config.toml
n_experts = 40
d_expert = 128
hidden_act = "swiglu"
routed_scale = 4.47
vocab_size = 12019
lr_mult_qkv = 0.4
train_tokens = 499600000
Below are experts of layer 3 (counted from 0) of a mixture-of-experts language model. Rows are named router (the router's row for the expert) and show model dimensions 0-127. Each number is 200 + 30 x the weight over its row's rms, rounded and kept within 0 to 999.
After each expert's rows: a language model's description of what the expert responds to. This comes from a sample of Wikipedia text that the model never trained on.

# expert 20
router,218,238,206,228,212,225,189,216,183,206,212,160,189,208,174,217,193,176,237,238,174,221,198,165,213,211,168,159,179,194,208,220,200,176,147,249,213,174,252,253,224,210,170,166,186,179,170,181,234,217,191,187,228,220,191,254,244,200,167,213,215,267,209,225,203,208,214,266,178,169,190,172,185,185,217,264,215,204,228,194,199,205,175,217,202,210,149,227,237,138,206,247,176,171,118,139,225,196,253,201,190,219,218,194,217,157,221,188,183,212,202,110,254,158,209,271,184,240,215,217,185,232,196,166,206,197,217,189
It responds to: Prepositions. Prepositions in running prose, mostly of and in, also on, at, between, during, as in "one of the" or "district of Punjab".

# expert 26
router,237,215,162,199,199,203,228,190,170,141,217,172,211,215,163,169,268,191,225,240,147,167,150,179,181,207,169,184,170,153,147,206,208,190,170,230,274,160,195,225,256,244,190,196,233,212,153,186,211,213,179,185,202,265,204,187,198,192,169,179,257,232,235,232,193,187,253,239,196,170,167,168,206,199,208,213,177,229,197,191,155,194,172,222,218,177,179,198,233,155,230,211,195,186,174,190,241,160,214,220,232,212,214,163,224,185,221,171,187,145,155,175,204,184,173,225,188,233,170,216,143,211,151,182,236,164,249,167
It responds to: Table separators and punctuation. Spaces, pipes, dashes, parentheses and semicolons separating cells and numbers in tables, track lists and number lists.

# expert 31
router,206,185,183,164,224,194,223,176,216,243,274,207,217,177,171,184,208,230,214,236,225,187,139,177,216,207,226,140,183,205,141,216,204,209,174,200,203,205,221,226,238,267,183,178,168,196,194,181,225,248,174,198,194,212,153,244,185,187,195,186,207,204,247,187,174,142,223,223,184,194,209,99,218,226,245,235,248,195,181,194,198,186,169,219,222,195,185,188,203,142,193,189,234,176,152,140,254,171,183,210,240,226,234,168,220,192,194,228,236,243,185,178,237,180,230,221,193,168,150,216,141,210,202,211,222,152,198,238
It responds to: Common noun stems. Abstract noun stems and middle pieces before suffixes, such as use, control, form, order, dep-ort-ation, di-agram-s.

# expert 11
router,225,248,156,179,158,232,199,197,139,188,221,166,196,222,170,180,200,205,203,224,156,205,205,132,212,191,193,169,210,157,199,201,209,217,177,242,262,169,210,198,199,203,183,183,213,175,211,149,207,209,187,174,223,208,212,222,212,188,147,182,183,284,255,238,180,207,226,251,195,182,193,198,229,243,253,269,233,204,211,180,198,218,133,212,250,215,148,201,228,179,181,225,209,182,211,146,223,185,221,226,277,233,216,151,195,205,227,198,223,219,135,179,236,153,185,215,196,217,166,171,187,187,173,219,231,193,218,233
It responds to: Determiners before nouns. Articles and possessive determiners starting a noun phrase after prepositions or verbs, such as the, a, his, its, their.

# expert 33
router,224,242,202,221,162,214,256,188,196,221,236,180,207,190,150,190,187,210,212,230,171,205,172,194,198,196,138,159,200,166,189,213,179,166,178,226,279,138,232,231,224,210,205,173,221,216,197,173,239,193,233,191,198,209,193,225,209,243,201,139,254,224,236,182,189,194,268,228,173,162,184,141,181,192,235,209,178,213,195,170,185,203,177,233,202,198,149,196,244,179,231,215,235,135,164,205,235,189,213,229,248,234,232,192,193,198,206,175,224,197,180,169,216,172,194,224,150,229,134,194,150,202,195,206,244,118,226,211
It responds to: Digits in coordinates. Digits within geographic coordinates, decimals and long numbers, plus degree, minute and second symbols, as in 43°41′41.77″N.

# expert 19
router,228,263,181,176,165,226,237,171,154,203,238,132,244,227,194,236,223,253,198,225,156,193,198,200,159,214,151,175,187,185,144,212,232,200,206,235,232,190,196,228,247,232,141,133,208,216,168,176,231,221,191,182,199,170,222,199,204,218,156,177,225,247,195,205,162,175,219,218,141,176,175,169,176,209,202,221,195,228,210,188,154,195,203,207,251,186,205,215,207,147,219,179,162,201,155,204,208,170,208,225,210,247,234,218,213,150,241,196,171,177,152,174,232,171,194,234,176,213,190,202,173,208,132,206,253,186,252,226
It responds to: Institution and topic nouns. Head nouns of named entities and topics, especially War in "Second World War", plus University, film, team, season, school.

# expert 29
router,200,212,201,195,181,254,184,180,144,198,217,137,185,217,159,206,211,228,195,208,178,231,149,177,198,176,140,166,150,118,182,205,204,197,177,218,238,160,247,245,201,246,178,217,225,183,160,202,231,194,181,179,212,189,223,226,238,252,134,195,239,223,226,239,136,209,213,238,207,163,188,196,202,216,264,213,215,217,213,179,128,185,184,224,220,180,177,207,249,203,231,227,183,132,176,180,221,200,197,236,215,202,231,203,218,144,227,186,203,198,173,163,241,159,191,209,179,214,198,195,166,209,185,167,214,158,241,226
It responds to: List bullets and line starts. Hyphen bullets at the start of infobox or list lines, first digits of years after line breaks, and paragraph-ending periods.

# expert 35
router,203,214,171,163,191,251,240,185,152,208,202,165,187,225,187,191,219,220,212,217,174,190,153,203,180,167,197,160,216,116,191,190,199,194,164,209,203,158,235,216,233,211,181,199,229,179,175,155,218,167,223,211,211,209,201,197,205,220,162,151,261,225,224,270,168,176,228,245,167,190,187,160,176,228,246,225,219,202,223,141,151,204,180,237,201,183,205,199,246,142,244,206,180,193,177,164,248,203,221,208,236,243,209,143,219,164,206,185,222,188,172,142,230,191,150,213,173,223,189,166,183,181,125,181,242,163,207,192
It responds to: Capital first letters. Single capital letters starting a word, often at paragraph or title starts or after hyphens, such as D-oggett, F-ingers, -C-omté.

# expert 13
router,239,237,196,198,153,215,191,187,141,214,258,186,207,203,170,210,205,208,194,228,155,199,143,169,194,194,192,174,215,164,136,195,183,198,174,201,265,150,197,213,231,222,159,168,251,188,165,181,231,196,192,194,201,184,201,221,205,210,185,202,251,235,217,218,162,212,220,222,159,183,163,166,242,240,202,217,187,209,218,198,137,211,214,227,230,162,163,217,233,158,245,212,170,209,175,205,210,189,225,234,209,248,220,163,250,192,236,209,187,197,174,132,234,158,204,207,157,206,191,177,157,225,145,205,271,138,229,163
It responds to: Country and place names. Country, nation and region names and their parts after the, of or in, such as United States, U.S., Germany, Iraq.

# expert 6
router,257,205,207,152,211,251,256,179,187,214,185,192,218,190,164,177,192,177,221,240,180,193,171,175,221,196,194,188,172,191,147,238,192,225,194,283,194,173,234,192,212,194,192,187,216,188,178,136,203,200,219,197,207,197,195,233,249,195,158,180,258,220,247,237,196,159,192,221,172,193,166,165,243,268,198,223,184,228,169,157,188,175,197,271,171,173,176,180,193,180,198,209,206,172,201,216,275,219,186,197,230,219,256,167,249,160,226,205,203,237,183,186,215,176,220,288,172,215,194,230,188,227,177,143,239,199,201,191
It responds to: Mid-word name fragments. Word pieces inside proper names and capitalized words, often right after an initial capital letter: E-mer-ald, E-ile-en, H-ub, Cole.

# expert 0
router,204,180,145,188,188,204,248,178,186,196,205,190,187,195,182,169,201,229,216,215,166,175,203,172,197,218,167,162,156,180,177,243,166,220,207,212,191,165,205,206,213,217,167,197,207,148,166,108,241,156,155,196,222,158,199,156,242,173,213,201,227,196,283,198,191,212,203,226,196,206,174,202,263,226,200,229,199,245,163,170,175,220,185,248,209,156,145,208,208,183,230,210,156,170,202,190,270,207,221,232,193,217,271,169,250,193,172,169,225,201,206,187,221,180,163,234,189,238,173,233,216,210,175,190,265,149,239,196
It responds to: Mid-word letter fragments. Short word-piece fragments inside names and words, often after a capital initial, such as Wh-ic-her, W-ic-omico, repr-is-als, vac-ant.

# expert 10
router,237,235,193,193,217,267,244,173,204,198,230,190,217,205,169,210,233,199,212,221,216,170,213,215,213,245,170,188,206,136,188,183,185,159,152,236,173,197,215,258,164,243,200,215,212,200,174,154,209,223,176,194,202,212,208,209,242,191,200,137,259,194,261,225,155,196,198,234,183,194,201,126,215,234,259,253,192,209,228,163,214,231,200,226,246,192,198,170,221,185,162,192,183,138,171,172,215,207,238,245,215,210,208,205,161,188,238,164,235,191,118,159,249,183,183,198,193,221,182,231,193,181,178,162,249,209,211,225
It responds to: Early consonant word pieces. Single consonant or short pieces near the start of a word, often right after a prefix: m in subcommittee, c in coinciding, p, g.

# expert 21
router,223,212,173,142,173,232,194,189,183,184,220,178,191,200,172,165,188,180,203,258,140,178,197,206,232,214,167,181,176,165,144,239,199,171,215,194,228,194,226,213,273,228,168,179,196,164,158,185,219,162,240,206,196,213,181,185,224,168,207,177,261,239,257,238,196,213,246,240,215,178,172,181,217,233,228,242,180,164,158,149,202,187,170,240,210,202,165,214,188,181,228,270,208,190,185,195,239,208,238,253,239,211,241,226,197,214,265,178,223,187,145,170,213,183,190,236,202,202,130,192,183,191,205,182,215,155,240,188
It responds to: Copula and auxiliary verbs. Forms of be and have that open a predicate, especially was after a biography subject's dates, as well as is, been, were.

# expert 18
router,231,191,159,179,219,235,195,221,202,233,205,175,230,198,187,143,152,235,181,233,203,209,151,182,203,215,222,185,188,205,161,230,203,192,135,257,185,145,181,225,211,226,216,182,199,221,183,157,184,188,225,130,259,236,150,201,219,198,187,179,219,251,249,182,209,201,207,210,171,207,171,165,229,214,227,240,250,211,195,196,192,154,177,236,229,169,219,225,224,164,189,259,170,157,209,236,257,213,217,202,245,223,233,147,195,183,203,190,210,195,157,185,227,168,180,242,219,176,170,199,195,231,202,139,275,187,205,247
It responds to: Word-ending suffixes. Suffix pieces that finish a word, such as -ing, -ed, -ly, -ous, -ating, plus some whole nouns like love, marriage, film.

# expert 34
router,186,221,186,160,164,236,246,183,192,188,225,174,230,196,190,203,200,222,181,224,171,162,170,217,210,202,177,192,198,194,135,180,181,199,172,197,227,191,208,239,218,217,161,161,202,197,167,195,217,203,221,121,215,183,181,185,222,232,133,152,236,198,250,235,215,222,239,215,182,215,162,168,225,204,196,245,155,227,200,207,169,169,212,238,230,213,179,221,195,131,206,202,180,186,165,205,228,193,171,227,194,259,221,171,245,142,250,163,194,197,192,115,186,174,182,255,166,200,220,217,172,234,166,203,258,145,249,221
It responds to: Place and team name endings. Final pieces of place, team and organization names, such as Falk-irk, Angeles, Hill, Creek, -burg, -shire, and Thai script.

# expert 32
router,246,221,198,227,208,206,194,208,128,209,220,175,181,222,166,186,188,190,215,231,184,213,202,178,214,188,168,122,200,99,190,204,225,227,167,188,253,195,233,259,187,257,196,196,224,197,192,197,229,162,239,171,181,186,192,214,248,176,200,155,219,220,215,240,195,185,197,253,233,160,203,147,200,218,212,194,245,171,232,179,146,217,212,220,197,224,210,190,213,180,220,232,189,180,137,183,230,178,226,225,203,230,261,168,211,198,210,205,204,187,122,168,202,160,205,230,139,203,183,236,152,195,140,187,221,173,199,215
It responds to: Colons after labels. Colons after infobox or list labels such as Relatives:, Part of:, Length:, plus table pipes, spaces and some "the".

# expert 22
router,241,197,177,178,222,288,233,164,212,169,264,229,243,206,186,244,195,172,201,231,192,177,143,207,176,225,178,157,211,187,190,181,170,219,140,212,164,225,178,252,196,218,175,168,210,180,145,158,212,202,226,173,204,193,170,205,204,238,206,157,250,208,211,284,164,191,262,240,185,190,229,147,202,218,269,225,180,202,198,161,153,204,155,251,238,193,191,182,228,219,187,217,195,218,188,204,229,218,218,202,210,265,223,186,203,211,230,142,242,234,172,193,233,194,178,227,194,209,195,213,183,174,206,174,221,199,205,191
It responds to: Word-start stems. Opening syllables of longer Latinate words, before the rest of the word: int-im-idation, ex, expl, ret, tra.

# expert 7
router,190,204,125,139,196,192,245,211,201,214,230,196,231,204,209,172,210,216,201,220,184,187,194,157,210,200,174,166,186,156,152,212,171,112,172,211,189,207,209,235,187,220,182,217,207,211,167,156,252,208,219,142,182,177,195,210,194,234,150,161,229,207,248,237,166,193,190,224,190,176,159,175,187,218,247,213,183,224,187,186,156,219,183,253,212,226,124,188,243,137,201,197,151,184,163,206,225,168,172,228,220,222,218,153,244,170,236,229,213,195,192,169,229,183,189,208,198,210,153,181,190,205,164,151,243,137,229,191
It responds to: Month names, name pieces. Month names after "on" or in dates (May, August, April), plus pieces of personal names and foreign place names.

# expert 9
router,208,200,176,186,196,236,222,169,177,192,237,176,211,182,163,189,225,206,215,230,180,200,173,188,196,197,140,170,172,137,141,185,189,191,183,247,212,192,206,223,262,250,169,173,241,171,181,168,223,183,181,173,184,191,213,197,210,220,174,182,272,239,216,225,207,180,253,284,204,161,182,197,202,195,210,211,193,192,192,189,164,211,170,202,252,201,190,221,251,155,235,196,193,162,174,147,206,213,202,222,243,230,213,189,238,191,231,163,215,198,205,182,229,138,190,253,196,225,194,152,189,206,124,189,244,161,280,196
It responds to: Digits in years. Digits within years, especially the third digit after 19 or 20, in birth dates, discographies and date ranges, such as 1991, 1969.

# expert 39
router,215,263,162,222,223,236,214,169,213,220,202,179,225,189,159,179,243,225,180,225,143,206,153,115,206,163,158,177,183,194,159,243,238,173,176,247,219,172,204,204,216,230,194,168,235,179,188,185,249,198,217,200,204,208,201,173,218,227,169,180,226,226,225,199,192,245,244,239,175,192,170,176,201,182,202,246,253,208,202,186,144,173,178,250,179,209,208,227,218,202,193,204,234,193,197,194,210,148,228,219,236,220,224,151,213,205,236,145,223,185,179,140,252,154,172,205,190,216,160,180,139,194,173,158,221,172,258,193
It responds to: Past participles, main verbs. Verbs right after a subject or "was", mostly past tense or participles, such as used, known, hired, purchased, released.

# expert 27
router,207,214,205,182,199,217,254,174,203,213,227,199,208,184,176,173,202,198,187,244,190,170,211,203,239,240,157,193,226,200,165,206,232,144,168,236,194,204,241,242,220,200,181,211,225,224,177,155,220,188,222,180,222,171,173,207,221,206,157,155,212,233,294,202,162,229,206,213,218,208,167,168,195,218,217,211,205,221,237,157,188,240,225,214,254,189,205,242,190,132,232,202,191,183,164,181,266,211,159,218,229,242,214,204,207,124,242,219,225,230,128,169,195,171,206,229,162,239,115,219,170,216,201,183,240,210,212,217
It responds to: Consonant pieces in names. Single consonants and endings inside foreign, often Slavic or Germanic, names and words, such as Gue-b-el, Grzy-b-owski, -ski, -vić, -berg.

# expert 3
router,244,232,168,236,222,241,192,170,204,225,229,201,283,198,160,202,218,190,238,206,214,204,224,153,215,238,204,143,191,205,199,231,175,220,133,227,173,202,209,242,189,265,164,153,206,139,177,111,241,214,183,215,257,218,198,156,210,207,180,185,224,237,208,186,174,217,217,229,196,185,165,179,219,179,266,203,251,215,216,171,215,183,197,216,239,208,207,170,213,197,196,233,192,201,158,221,273,182,187,218,223,212,237,139,214,190,204,142,203,203,183,176,243,187,149,193,220,208,191,205,189,208,193,168,209,152,225,215
It responds to: Mid-word suffix pieces. Word-internal pieces and suffixes of Latinate words plus "of", such as cont-ing-ent, ens-uring, pers-ecution, -ments, -ected.

# expert 30
router,264,201,176,207,196,215,205,189,193,196,209,158,209,214,204,201,186,187,208,239,131,200,188,153,180,209,183,182,142,176,196,175,195,172,136,230,203,162,233,224,208,223,134,146,195,203,143,171,225,190,210,204,212,202,217,210,225,191,169,219,223,238,225,266,196,207,238,203,209,156,154,138,188,237,201,211,240,230,213,165,167,197,141,210,221,212,182,213,242,197,244,245,215,198,160,159,207,176,170,242,209,258,223,155,186,133,193,191,201,198,195,185,215,165,147,201,197,198,116,181,139,179,212,165,204,203,214,212
It responds to: Conjunctions and infinitive to. Connecting words linking clauses or phrases, mainly to, and, by, with, or, which, than, as in "as well as to learn".

# expert 15
router,194,209,168,178,226,236,231,207,203,199,221,192,226,203,160,164,185,231,226,213,174,158,202,208,198,206,161,170,163,180,198,224,188,121,183,228,176,223,201,235,201,230,205,165,197,172,196,177,230,201,228,135,213,192,180,187,177,195,162,174,234,245,254,199,127,171,240,198,221,191,193,193,252,233,236,185,179,187,240,133,206,229,208,220,231,160,188,161,203,167,169,252,206,141,137,195,248,177,230,209,203,227,278,134,211,192,184,198,217,201,177,195,203,185,190,223,204,223,195,209,152,252,174,181,237,208,212,269
It responds to: Single-vowel word pieces. Single vowels and short syllables inside words, often foreign names or Latin forms, such as rearg-u-ard, Gif-u, Esp-a-ña.

# expert 5
router,241,241,157,225,190,249,249,192,163,189,213,165,226,208,173,186,254,222,204,244,170,195,146,170,180,200,148,144,211,157,179,191,171,201,162,230,229,138,193,245,224,211,166,172,210,197,187,179,242,186,199,162,184,202,202,218,213,219,185,150,230,229,236,240,146,194,251,228,206,141,150,186,245,211,219,196,214,174,229,153,205,212,179,244,251,174,191,193,231,140,229,235,164,181,180,182,213,208,196,212,222,194,219,199,186,180,221,188,191,201,171,177,230,163,186,200,218,246,185,162,181,205,148,164,257,163,237,230
It responds to: Digits in quantities. Single digits inside multi-digit numbers, especially percentages, statistics, averages and counts, such as 46%, 80 percent, 100,000.

# expert 1
router,195,209,207,178,173,211,241,189,174,226,227,157,240,203,182,193,177,233,245,215,164,159,172,218,216,190,179,139,206,188,145,216,177,185,177,220,190,220,214,204,251,220,165,165,199,197,187,191,248,206,219,158,243,188,152,195,220,191,166,217,250,202,237,222,155,200,233,244,234,196,174,193,194,256,196,182,191,219,178,203,183,152,207,269,219,151,189,174,245,130,215,253,173,206,183,146,232,208,189,211,220,276,227,151,226,137,233,196,241,222,173,162,235,184,176,217,218,201,189,188,168,244,182,234,243,190,216,178
It responds to: Name-internal syllables. Word-final syllable pieces inside foreign names and words, often Asian, Arabic or Tagalog, such as Najah, Ikaw, Idah, Ping.

# expert 36
router,256,227,168,220,230,200,257,198,144,234,207,164,201,214,143,185,220,259,213,240,153,224,163,155,209,213,190,174,152,162,167,200,235,181,150,229,235,149,238,228,250,258,164,213,199,159,143,190,201,190,194,165,174,203,204,224,195,226,177,159,263,217,213,259,171,175,206,237,206,187,208,148,188,205,201,213,175,229,200,201,195,176,168,207,259,205,192,187,247,186,219,204,201,154,181,163,224,185,215,263,201,203,224,189,215,210,216,194,203,217,156,161,207,174,166,243,167,248,165,165,193,224,175,185,219,174,214,191
It responds to: Opening brackets and quotes. Opening parentheses, quotes and spaces before them, often after a name or description, as in "musician (born", "CDU (1982", "(age 62)".

# expert 28
router,236,203,190,209,209,209,216,200,191,214,234,165,217,218,154,200,227,193,188,197,161,198,140,191,204,202,171,170,164,115,195,223,180,170,173,232,268,164,226,224,196,260,163,196,213,200,141,192,243,229,198,169,199,232,187,186,210,223,177,162,216,218,224,220,207,174,206,230,153,161,162,181,236,259,225,209,197,183,188,142,170,200,199,245,241,182,184,238,260,189,231,213,211,186,177,156,231,232,246,210,217,249,213,184,203,188,220,170,238,170,187,205,215,158,150,253,165,241,142,202,170,211,200,150,234,172,218,239
It responds to: Sentence and section ends. Full stops and line breaks ending sentences, paragraphs, table rows or headings, such as period after "$600 million", closing ==.

# expert 14
router,224,239,170,173,175,244,212,191,155,197,205,197,234,162,192,204,230,187,201,216,192,153,168,160,187,222,200,179,177,160,161,189,161,168,141,242,205,201,243,218,216,261,195,159,201,228,144,164,250,196,176,179,236,181,222,176,218,246,176,172,215,212,220,227,199,196,231,225,163,227,191,177,208,212,238,222,167,203,236,208,162,212,186,220,249,238,179,208,207,173,233,202,167,197,128,197,229,195,230,222,194,212,222,183,251,147,226,214,195,201,146,128,194,176,182,196,181,240,202,190,185,239,170,160,245,143,281,182
It responds to: Table digits and labels. Digits, single capitals and short capitalized name starts in tables, dates and part numbers: Part I, Sheet B, 4-16, Op.

# expert 16
router,238,211,172,190,237,220,238,212,210,201,218,158,186,172,180,157,159,222,205,225,181,198,206,190,228,172,196,169,210,192,190,217,229,239,170,239,211,168,232,240,188,242,156,167,226,129,198,162,189,171,226,205,237,216,200,179,237,140,175,180,208,255,219,186,183,211,228,248,185,185,171,203,251,259,229,200,220,222,170,190,186,239,162,208,256,176,165,195,232,190,218,237,201,185,193,195,229,237,208,178,286,235,239,144,183,181,194,149,193,192,189,192,273,208,159,218,188,234,133,231,189,235,189,159,227,196,228,189
It responds to: Pronouns and function words. Pronouns, determiners and clause words in running prose, especially that, he, it, which, not, to, such as "got that dog".

# expert 24
router,215,212,183,201,209,225,238,174,196,172,204,161,215,187,168,164,234,183,226,222,146,158,151,189,198,216,159,177,199,162,148,228,207,166,156,213,236,141,197,246,221,228,181,162,243,202,180,165,184,184,200,175,227,199,178,163,209,203,168,182,231,237,252,228,154,198,232,252,194,178,176,196,201,191,197,202,169,232,196,184,175,184,165,213,242,211,181,207,222,123,214,219,168,199,187,165,262,201,183,201,208,241,194,208,271,168,239,211,246,211,142,156,219,169,193,230,175,231,136,219,169,212,182,193,210,146,266,193
It responds to: Unit and ordinal suffixes. Ordinal suffixes, units and separators after numbers, mostly in tables, such as 1st, 82nd, lb, kg, %, and table pipes.

# expert 2
router,248,255,179,182,214,197,188,237,188,216,217,150,237,156,177,217,178,188,272,243,160,201,170,133,227,194,186,161,148,145,190,215,222,203,193,241,237,163,189,218,239,211,198,176,229,190,194,183,233,230,196,198,214,201,153,185,225,221,189,187,202,239,243,217,182,190,235,219,166,175,184,183,207,234,202,218,224,188,185,192,175,209,160,219,224,170,162,208,217,166,245,239,231,172,186,130,216,171,205,178,202,198,242,180,189,121,226,195,173,161,170,158,223,185,143,241,202,269,196,200,159,201,174,207,244,164,249,198
It responds to: Prepositions opening phrases. Prepositions and time words starting a phrase before a noun phrase, often clause-initial: for example, during, after, in, over.

# expert 4
router,230,240,173,208,201,214,206,178,189,172,250,148,242,187,151,207,210,226,274,232,152,192,165,186,187,199,212,166,212,201,153,201,227,197,196,242,228,194,214,236,224,223,167,174,200,187,168,190,214,211,207,173,183,224,164,229,199,200,156,184,236,238,211,231,173,197,208,217,224,152,166,205,189,205,218,214,221,209,229,184,147,169,224,217,166,183,215,225,229,221,211,174,172,125,131,207,218,160,195,206,251,224,228,220,248,207,207,197,232,231,171,169,260,186,210,203,172,252,140,176,143,191,162,184,232,113,221,230
It responds to: Infobox field labels. Capitalized field names at line starts in infoboxes and lists, before a colon, such as Status, Country, Died, Location, Total.

# expert 17
router,184,200,158,151,186,266,229,187,210,250,223,173,239,190,195,197,219,209,225,217,189,183,202,202,179,191,188,179,159,174,135,233,174,170,186,218,219,171,222,231,226,221,145,207,197,143,183,178,260,198,202,155,239,170,208,191,216,203,156,161,251,208,235,234,184,215,215,221,186,205,129,170,171,198,190,254,190,199,202,211,197,212,201,223,244,228,194,147,201,138,219,234,168,206,184,203,221,205,210,194,234,266,237,194,240,201,193,169,213,233,185,170,191,192,151,237,165,182,189,191,177,176,190,169,215,99,264,192
It responds to: Personal name fragments. Middle or final pieces of personal names and surnames, often in cast, squad or personnel lists, such as Mullen, Benorce, Mackerle.

# expert 12
router,194,248,160,194,186,190,200,198,149,181,232,155,209,205,140,214,213,208,258,224,175,214,173,156,167,197,217,159,209,177,151,231,215,192,183,254,227,191,212,242,220,254,150,169,197,203,177,163,212,206,217,168,195,209,200,199,190,206,186,157,208,237,203,222,166,223,191,213,188,142,186,192,171,233,206,241,212,231,230,173,136,191,203,228,221,187,229,216,237,206,205,196,168,137,144,198,209,177,219,210,222,202,288,212,233,154,173,138,203,194,174,199,242,174,223,196,178,251,203,188,186,231,166,219,228,126,255,236
It responds to: Section-heading nouns. Nouns closing section headings or phrases like years, career, life, season, as in Career statistics, Personal life, See also, Background.

# expert 25
router,222,248,182,162,184,224,209,208,153,188,182,175,200,223,182,186,253,226,250,223,195,227,138,177,196,253,162,135,190,148,202,231,158,157,170,204,202,168,228,232,209,201,204,160,246,167,170,187,181,208,225,155,195,214,228,190,240,182,165,129,204,207,228,206,151,203,209,254,147,160,201,197,226,179,200,239,183,238,191,151,154,165,159,218,219,178,189,244,228,205,228,192,183,196,209,182,230,182,208,174,235,213,269,172,221,162,250,214,219,240,185,183,223,179,160,220,192,217,158,163,156,226,174,202,240,186,192,209
It responds to: Headings and ordinals. Section heading markers == and ===, ordinals and position words like first, second, part, top, and hyphenated compounds like two-party.

# expert 38
router,217,209,212,172,220,239,241,203,172,237,212,198,237,168,200,157,211,188,212,261,196,150,171,186,228,243,227,146,196,188,184,249,154,177,150,202,199,218,228,208,190,252,218,130,209,216,189,147,231,246,219,178,226,207,172,247,183,247,195,200,224,228,244,225,198,214,196,181,190,193,162,158,229,226,270,217,232,183,206,199,221,217,174,206,253,172,209,198,278,198,209,229,191,187,190,152,277,247,207,215,211,216,219,149,191,174,204,172,188,218,128,175,226,200,149,240,210,192,165,211,187,202,191,191,239,205,183,219
It responds to: Inner word syllables. Middle syllables inside longer words, before endings like -ed or -ing: ins-ul-in, ins-ist, reg-ul-atory, Marx-ist, plus digits inside numbers.

# expert 37
router,227,214,216,204,165,244,230,202,211,228,217,188,180,212,164,196,190,194,218,247,115,215,179,214,227,149,182,175,162,174,191,185,225,168,176,225,237,161,196,252,215,248,136,163,262,152,127,173,259,217,206,166,232,194,214,224,195,215,176,169,231,204,205,197,185,198,242,233,182,150,202,134,204,233,280,261,212,225,168,190,166,216,177,249,205,218,188,190,201,162,203,191,189,184,174,184,235,171,232,242,211,210,212,184,198,200,188,203,199,197,190,183,218,174,177,215,170,273,173,187,165,206,155,193,223,187,220,219
It responds to: Commas and conjunctions. Commas after place names, dates and clauses, plus and, semicolons and closing parentheses, as in Philadelphia, St. Louis, Missouri.

# expert 8
router,225,241,161,215,181,241,256,173,147,204,226,148,185,182,170,199,261,207,181,254,149,171,187,179,196,186,150,153,166,134,148,213,191,191,171,240,221,161,204,213,241,260,200,194,224,216,142,171,231,217,194,192,221,204,204,224,211,188,188,196,211,225,246,225,180,189,250,217,171,180,207,186,219,223,249,201,183,212,214,170,171,181,169,243,203,178,161,192,231,164,246,230,206,195,169,187,228,170,216,201,224,210,213,151,193,193,222,176,184,191,140,165,236,175,207,229,183,246,187,183,158,223,156,153,236,138,234,200
It responds to: Leading digits of numbers. First digit of a number, mostly 1 or 2, in years, tables, stats and measurements, such as 1894, 2015, 6 ft 3 in.

# expert 23
router,221,219,146,162,176,217,250,208,170,214,234,131,246,200,129,204,216,198,215,272,172,197,169,142,206,184,154,200,196,154,173,186,218,172,154,211,234,172,237,285,224,231,206,186,222,164,154,197,246,183,188,189,224,194,191,194,238,228,145,175,253,212,198,193,196,158,191,227,173,155,169,198,211,204,202,212,191,184,200,155,184,178,180,246,216,211,169,188,210,186,248,226,160,176,186,191,227,207,230,227,207,244,209,160,209,184,215,198,225,224,167,147,237,157,154,206,179,213,201,220,144,205,148,204,223,181,196,209
It responds to: Table cell separators. Pipe characters separating cells in wiki tables of results, votes or credits, plus list dashes, semicolons and heading marks.